config.toml
n_layer = 16
d_model = 512
n_experts = 80
experts_per_token = 4
d_expert = 80
d_shared_expert = 0
activation = "swiglu"
moe_layers = [0, 1, 2, 3, 4, 5, 6, 7, 8, 9, 10, 11, 12, 13, 14, 15]
router_score = "softmax"
normalize_top_k = false
routed_scale = 7.95
balance_loss = 0.0146
balance_bias = false
router_z_loss = 0.001
n_groups = 4
groups_per_token = 2
init_std_router = 0.0381
lr_router = 0.00036
n_head = 4
n_kv_head = 2
head_dim = 128
vocab_size = 32768
norm = "rmsnorm"
norm_place = "pre"
norm_eps = 1e-05
positions = "rope"
rope_base = 10000.0
rope_fraction = 1.0
qk_norm = true
attn_scale = 0.0884
tie_embeddings = false
parallel_block = false
init = "uniform"
init_std_qkv = 0.0184
init_std_o = 0.0
init_std_up = 0.0184
init_std_down = 0.0
optimizer = "adamw"
lr = 0.000911
beta1 = 0.9
beta2 = 0.99
weight_decay = 0.32
lr_head = 0.00681
warmup_steps = 259
schedule = "wsd"
decay_fraction = 0.75
decay_shape = "linear"
final_lr_fraction = 0.1
batch_tokens = 131072
seq_len = 1024
doc_mask = false
train_tokens = 1202000000
steps = 9171
dataset = "wikipedia_en"
Below are experts of layer 6 (counted from 0) of a mixture-of-experts language model. Rows are named router (the router's row for the expert) and show model dimensions 128-191. Each number is 500 + 40 x the weight over its row's rms, rounded and kept within 0 to 999. Numbers have three digits each.
After each expert's rows: a language model's description of what the expert responds to. This comes from a sample of Wikipedia text that the model never trained on.

# expert 57
router:514497473482532512520488487450525500491544542502490522480569517522483491552598502447434491473565516475508534494464528571579519512410557433558456435444487555520466559511529492531544532504535485
Mid-word pieces, biographies. Pieces like comp-are, Emir-ati and Man-mo-han, and section markers and articles in sports and politician biographies.

# expert 10
router:508490505531486564500456476526514475568498493491529567486454465472470464473528524510441492487418479572384535472474447472514425552494509526452542463388527509530501481532501537534521512487436549
Table and list separators. Commas, pipe cell separators and line breaks in wiki tables, sports results, chess notation and lists, plus words like International, Genus.

# expert 3
router:423485521467515464440518462456472530521527449527487560524484536489443572565576528451556502568518492560496492553553475529490466509534496460509482436520478529478585523467501522458505536491548519
Name endings, place names. Later pieces of proper names and place names, such as Mey-ers, Los Angeles, New York, and "University of Texas at" Austin.

# expert 30
router:512442505517513526479522481401533467573502441481540542476544503496546466552488556461423474500469513504487509482547441511539510480546548516457420506428550591547488505478568544545463501499465508
Surname pieces, found. Pieces of names after a capital initial, such as S-ze and S-o-ar, found in species range sentences, plus numbers in results tables and film articles.

# expert 24
router:488542537435480551557518548471560545509539459523458435518506452508464400498549455509519549567463508549481535459504526582513472513510532524427535460414469506539529541465489502499526563525473439
Biomedical word pieces. Inner pieces of medical and biological terms, such as ker-atopathy, prok-ary-otic and glycy-rrhetinic, plus it, used and television in explanatory text.

# expert 20
router:506507526432469519454486507489450615469532487498530542482472482453416496493486477525476406478491441458495415511579530497502485434474591523483552447498463509577427548601516453466496485487519527
Film and TV vocabulary. Film and television words such as story, title, performance, episode, studio and producer, plus pipes and dashes in cast and episode lists.

# expert 43
router:476475505533538513501435584486463530467442571554584527527511498533453413537503499505487546478494445414512541480550448557533441483619507584507457468452469528495539550509512503539522463506439563
Music releases and charts. Words in music articles about albums, bands, labels and charts, such as Records, Billboard, group, Gold, Vocals.

# expert 27
router:472471511465553555506509516505571497440495438501520525469480528442444454541483425485439486560498467478421423512508530455514513459515546518405471503517501469495475522493551509477476509478466502
Event, website, compounds. Nouns like event, church and website, and inner pieces of compound names and URLs, such as town-of-gretna, Hämeenl-inn-anväylä and sheep-f-arm-ing.

# expert 7
router:561509488448530530589471509492526531539463537499447485464497495507542535516531483545514459533576511537478465483604466489486450440529526439482431477432502546498518484551600520563567469500560585
Example-introducing words. Words that introduce examples or contents, such as such, including, like, include, contains, often in species and taxonomy lists or tables.

# expert 21
router:511480481500481551527458499523547505544512490523465509483499465485489482461542500474510535540495505470531409568504498529580469540543479415513591530493492521549488589449478462604489507528482538
Mos- pieces, No. Word-initial pieces like mos in mosquitoes, Moscow and mosques, plus "No." before jersey numbers and "in" for inches or years.

# expert 29
router:485458524486515496523468465444454502541472545529520488490549557492562471475478567513542471562472538472492497528553502448481528478407485490507416492445490502522479484498530561541518503512504491
Name fragments, plain prose. Word pieces ending names (Mer+kel) and suffixes like er, plus common function words and punctuation in varied prose and tables.

# expert 13
router:519530538493519530479500528449578506469542518462503532504524453496519409540538395476435557514548520513473608544515498509449491466415555478505498493424475473490461434479504553519507468484518436
Digits and quoted starts. Single digits in ISBNs and numbers, plus word pieces right after an opening quote or bracket, such as "a", [a], co-curated.

# expert 38
router:470425568484474540473505523490458478443528504489442562450524458471432447443527450549442480476447478448466502552495521491519577504439493530498553520507512517538451472530583491549501459496562448
Sentence-final periods. Periods ending sentences or following no. abbreviations, plus articles the, a and an, and section heading ends.

# expert 0
router:570493523526456468500530508545528472449551556504504546548529434522509553502450445464505503571460478463525507561431476469524483513577498505421387460489465505528591460462449506502455530490459522
Table cells, name pieces. Pipe separators and digits in sports stat tables, plus first names and mid-word pieces of proper names, such as Kevin, Ha-iley-bury, Bish-al-garh.

# expert 5
router:517468569490587486523527512496563451519546514488434487437484536457471397484561484473502539601394460503476534539430534496518545402569488573499533409568465496479573523552514562506531559499380458
Dedicated and designed. Participles like dedicated or designed after church, temple and monument subjects, plus name fragments, punctuation and table cells in lists.

# expert 4
router:482448514496553549513465485536490572480466496468481482462522587494504551509545517538517431536578473492461505471557502457566522549528491428496555491518490497526433532585454512500558520523555461
Plural agent suffixes. Word-final plural and agent suffixes on nouns for groups of people or things, such as historians, officials, students, nymphs, ships.

# expert 8
router:466457535426471493528538489485499456554424496472422538489498531540517490466481522516534463548523439528468517504471516508470520588494526536564505510449458587519506525503490480482551542494544585
Military movement terms. Military nouns and verbs in war and unit histories, such as Occupation Corps, enemy movement, advanced, holding; also sports positions and joined.

# expert 58
router:458515505424479519508493502427527497480473527489455498479563524440464567556563487532464546438543547562466518500464447555556525495622572469483426452502557518556502475484446501547487502483509556
Place and name endings. Endings of surnames and place names like Falk-land, Bél-ive-au, Beach, plus MF, Dr, and sentence-starting He or She.

# expert 39
router:574493485527543524491484520469550480536481506469398501494529520548508514495500505445461525457405553513564425517564514438566469471514457533571570473497495537549535599501475579498478531497454525
Prepositions after verbs. Prepositions right after verbs, such as looking for, looked over and on a sled, plus name pieces like Cl-ack-mannanshire.

# expert 31
router:482451490459524538540463479547457483475459508492534581476515504480528457531484577479541496453533429410485541571581489476484520580452475460514535503495574508522560470500531572527542534509513587
Distance, time, fight results. Distance and time words like miles, hours, far, soon, plus table cells in boxing results and sports season articles.

# expert 36
router:504434521472476510485551499480553556484458437532417549524537481490510512496485563488463547581517452446419569537559455520506513508503536495496545556505529528549541557444555491473586488506464533
Abbreviation periods. Periods after Jr, Sr and Mr, plus States after United, cities such as Cardiff and Liverpool, and country names in sports rosters.

# expert 14
router:479515503488564538525496526451562487472560472490503506476554516471461501457518490535532549605545517557525450532520519499581512469476500512447489493518531468561587549464485527487568370523482515
Release lines, table breaks. Released, Opened, began and launched heading discography and event entries, plus row-ending pipes, newlines and closing parentheses in tables.

# expert 52
router:514549521545545565568529524525522533490414469554461522500506566467494510558492467482467518503573515480461521517504464521431548470505505439463475498462519531553469487505445546537543589496589481
Word-final suffix pieces. Final pieces completing nouns for roles and crafts, such as vigil-ante, barr-ister, sm-ithy, plus adjectives like Republican, federal, Catholic.

# expert 49
router:406526460472564463552437500447499513463470561535540460500532508455474575519495529505521533531475493514464614544526516515538504459511539519543592500518527476494547506520475530516493485481572530
Engineering word pieces. Verb endings and word pieces in technical texts on engines and mechanisms, such as oscill-ating, raced, working, @ before rpm.

# expert 56
router:504447465395582526567496479507510480468501497527475570485503447470513525514526424594486453386590430488449573511542441504475471493455539487506565431424458586530543646517458515535567533488505563
Word-final suffixes. Suffix pieces completing a word after its stem, such as -ating, -able, -ure, -ishes, -ed, plus short function words like and, at, against.

# expert 48
router:543467525522563532530464539495540601504533468506511473452560437433491545475550532577485484461486522477455498530461479509508568550580569502470507494386470520515509530488472499548508495494463444
Age and time compounds. Words before -old or forming compounds, such as -year, late, young, fellow and senior, plus word-ending pieces like pet-als and geosynchron-ous.

# expert 23
router:614449449518493527500466508549505473499546530493496495507486507470533490536586480514499482477443525501531483472501521562528525577568477487567525505531453482541519532455522514548533559513508508
Mixed mid-sentence words. Assorted content words and function words in running prose, such as modern, frozen, its, yet, and goalscorer name pieces in match reports.

# expert 28
router:450518531447527492487538546506510477450482414464435489414556477437525504496460520559517521505554543454543521546507523484484477551561524585524485449464564555511611410505546500495516526518456454
Name-medial pieces, sports tables. Middle pieces of names and words like Ty-res, A-res, Sy-m-ptoms, plus possessive 's, its and blank cells in sports tables.

# expert 11
router:460429490526479503514527475507535491552566583467436490470526509515532462535581497517518533495539509468487617528414443457459476556409521544529585469429511548532527550508492527564511583500423411
Sports results tables. Tokens in sports results and tables, especially 's after women or men, player-name pieces, table pipes, and numbers with commas.

# expert 37
router:517512538478564460464442513409512454497549462501463492525471451494531477490486504542396480493535484470514508510545447523547504463447445497438477513536536566508464514511500493491537443493541464
Football career text. Words in football club careers and stats tables, such as role, deployed, penalties, Goals, and club or town names.

# expert 54
router:495522476486512521537474518498578536487487518470491450518514521480460509474547502462499489519531480487443370465561457503509442561556492548521467442518530523485514498504433518553494470482512475
Middle East, word endings. Middle Eastern country and group names, such as Egypt, Syrian and Shi-ite, plus Latin or foreign word endings and year digits.

# expert 51
router:487514562482480509549478486522507505509526452553496434539471518448492509460505511496533541522471448442614494514552466511508490539463509532534398520481478545562473477483509554493553506490515515
Slavic suffixes, nationalities. The -sk suffix in Russian names like Khabarovsk and Petropavlovsk, plus nationality or language words like Latin, Syrian and Palestinian.

# expert 41
router:482512499474499482551481550538554586535520539516535512469527514459477488524447483509446494460546481470564442534448494493453468505524490477530512511572512490510559519508462479538517498466569516
Spanish articles, un- prefix. Spanish articles in place names (Los Santos, El Salvador), and the prefix un after an opening parenthesis, as in unpublished.

# expert 25
router:534520506513483497486516503486486491532523520500482434515455510520489420517530427441468527526501520518511505544492531473552559518471567575582529456408494524534425506463465503509514541491487465
Colons, colors, known. Colons in lists and tables, color words like black and red, and known in phrases such as also known as.

# expert 44
router:462490481455462463516503506510485507489552502515471511506571444502468441599543471521446481529477433512565466570505457518480460498575449437452408453523515447496502366497461545548545529504545517
Mixed words, blank spaces. Blank space tokens and assorted word starts such as New, dark, Democratic and political, often in election tables and name suffixes like Díez.

# expert 16
router:478451458431496466524434499538487548516568468461583519479472456470502532459537548521559429460553478529515445475501509529477464458494569541510526405595489534506467455547468492559489449489547539
Military service nouns. Nouns about military service, crews and transport after the or a, such as tour, army, soldiers, Squadron, passengers.

# expert 9
router:470532506539504523500471538443505466526454496457480447488477529511544478496533525455468576460436528493557443560556505415493527519514494460481520515505534481476495417454516520513470446484449546
Mid-name word pieces. Inner pieces of rare proper names and words, such as Wy-re, Je-u, Rah-u, and "List" opening list-article titles.

# expert 63
router:514551517519536538509448542459493490494509513514456510501483492476516582473420560511559491520470490537492556482535490482443521489451529495465556441469563481505483442466493498544513514494572527
That, following, until. The conjunctions and pronouns that, who, which, following and until, especially "that" after time words or at clause starts.

# expert 22
router:531503537461538540556457520422474501493542446519528518490498463459495434487503517521443532509512424528469442509501455462524511561447579483494547465483522548528524581523584556492551467500505565
Initials and sentence ends. Periods after name initials such as R. in J. R. R. Tolkien, plus sentence-final periods, heading markers and but.

# expert 60
router:575444480524509491532521531488538496481535485507585487516578527474480521520504472518479491461495487501451516477493513512489502521516522486378448504477519575523476587471478569562585597504513464
Spaces and rare name pieces. Bare spaces in tables, of, and, and paragraph breaks, plus inner pieces of unusual names, such as Eup-hr-ates, Ult-ima and Wy-godzinsky.

# expert 45
router:470453496494492514474469548455499482454443505514535497439542528488562415547542498509564515571590492501508460558473486495479497525477565508535469467484536523512503503512557546468484504489530513
Word endings, directions. Final pieces of words like entabl-ature, n-ue and Pinyin, and "toward(s)" in railway station tables.

# expert 59
router:515492527516479477519476555542411447491430579493590523475550567487493411486529539537518474535383531565398568476521470518568453522475524503483385470572450566528584456506435454510505580493488549
Plot summary verbs. Action verbs and nouns in TV or film plot summaries, such as phones, led, call, village, plus dashes in credit lists.

# expert 46
router:487536508505506492560511478556531462549540504507456437504517511432467568539504399521483434499405553557558560484442490499518518513456511444488559503479472529506530537506536563500481471503538437
Surname endings, numbers. Arabic and Slavic surname endings such as -oud and -ović, digits in dates and tables, and words like Party, km, energy.

# expert 47
router:499449479520476547520458546460477554482535461487505527478578506462487552441569502523491423507521446519535531510505462544426539504492562544443557436542478526569444515508536549472521531486522463
Time clauses, biography words. Conjunctions like when, while and during after dates in biographies, plus suffix pieces such as hes in ashes and meshes.

# expert 62
router:408514479443535524586467545502467569547486552480422493485567515490477586491455472523544431543485446458543524482541496528487516429543500521496541497440543500471486492591528518534485461495505491
Nouns after verbs. Nouns and word endings in geography, industry and biology text, such as species, born, overthrown, grain, plants, industrial, stone.

# expert 32
router:506499508519482515460526514537511420464530553449515522516563489451463455461571370489443569527479506549530476531470508453548532491394529542443462464496515518571471417535512503456482550500494577
Sports results names. Player and team name pieces, commas and prepositions in sports draws, results tables and rosters, such as Blake, Ramkumar, Texans, at.

# expert 35
router:546490492522547543456459476554492504506510449452485521527500506540502623548580571446466593476403520459467528488540468516539495549490501523450510464467503471536464511490533491551527487513502557
Foreign name syllables. Inner syllables of Slavic, Finnish and Indian names (Iv+ani+šević, Thir+uv+ananthapuram), plus colons and parentheses in release or tour listings.

# expert 26
router:508485525535460561474541567508533489521444457469481448481517535470447488460535559512421495511501451466463529533527524461563440487570492500526583478533572517566493441588552500539530523511571523
Biography infobox fields. Infobox and biography fields such as Parent(s), Born and Preceded, and year digits after 19 in birth dates, e.g. 1944.

# expert 53
router:411450489491544513451482530471476465524510428494544514470481555474461500516516520457556458493565455468435562529455525460529466530480495472478488487539560483498456492540496570548521464512489449
Combat sports and racing. Words in boxing, MMA, tennis and racing reports, such as contender, minor cautions, faced, plus section-heading markers and line breaks.

# expert 42
router:511440558500571483554488583523445494428513563452583518471554488483449562475520476508566426485519479452450454554551469450496453469533495419426429515452452580475534480513508496573476543486562540
Technical and architectural words. Words and suffixes from engineering, architecture and art descriptions, such as L-ocked, Car-b-uretor, facing and scenes, plus year pieces in ranges.

# expert 50
router:548450544485512518521526555542483437533514443458560550523544466462447397418503406563435557531524420500381508470551532526480471489526562555471489477525489470483479382508554511546545505485449498
Abstract nouns, adverbs. Common nouns and adverbs in technical or expository prose, such as time complexity, efficiently, since, basis, punishment.

# expert 2
router:476485512498537483450519509467537505453494613536580530468545518457489478488566534584536507455554478511501432513452461523471500485516446458486422492491541484524549563486499514556473550491469546
Romanized Asian name pieces. Pieces of East and South Asian personal names in cast lists, award tables and credits, such as Enli, Soon-shik, Dae-eun.

# expert 55
router:501465530467547484520519500463414532508555450470479508484473498476486413515592443532518503440470471539459426551437443478503520484463521459475395477491545485453576570494486477567561538488579540
Regnal numerals and lists. Regnal numerals II and III after royal names, commas and connectors in long names, and plural nouns like students, fans, officials.

# expert 34
router:515497513472561481523457558497493480498542486538533504521521511512517585556588452506443545508421527460520473557552478392507491551491527502602446477553534545553499479468526525503522414486477541
Results table cells. Cells and labels in sports and election results tables, such as NC, Pld, rank, ±%, GD, and country names like South Africa.

# expert 12
router:435513494486531523458499546468469556553478380469540475515516480497506532495471499435473500490454465488519448507428516492465502519410498498421447457520485471447415457533435540511518556500474516
Mid-word suffixes, legal prose. Word-final pieces and short function words, such as Where-as, In-stitutes, subs-idence, and at or with, often in legal or governmental text.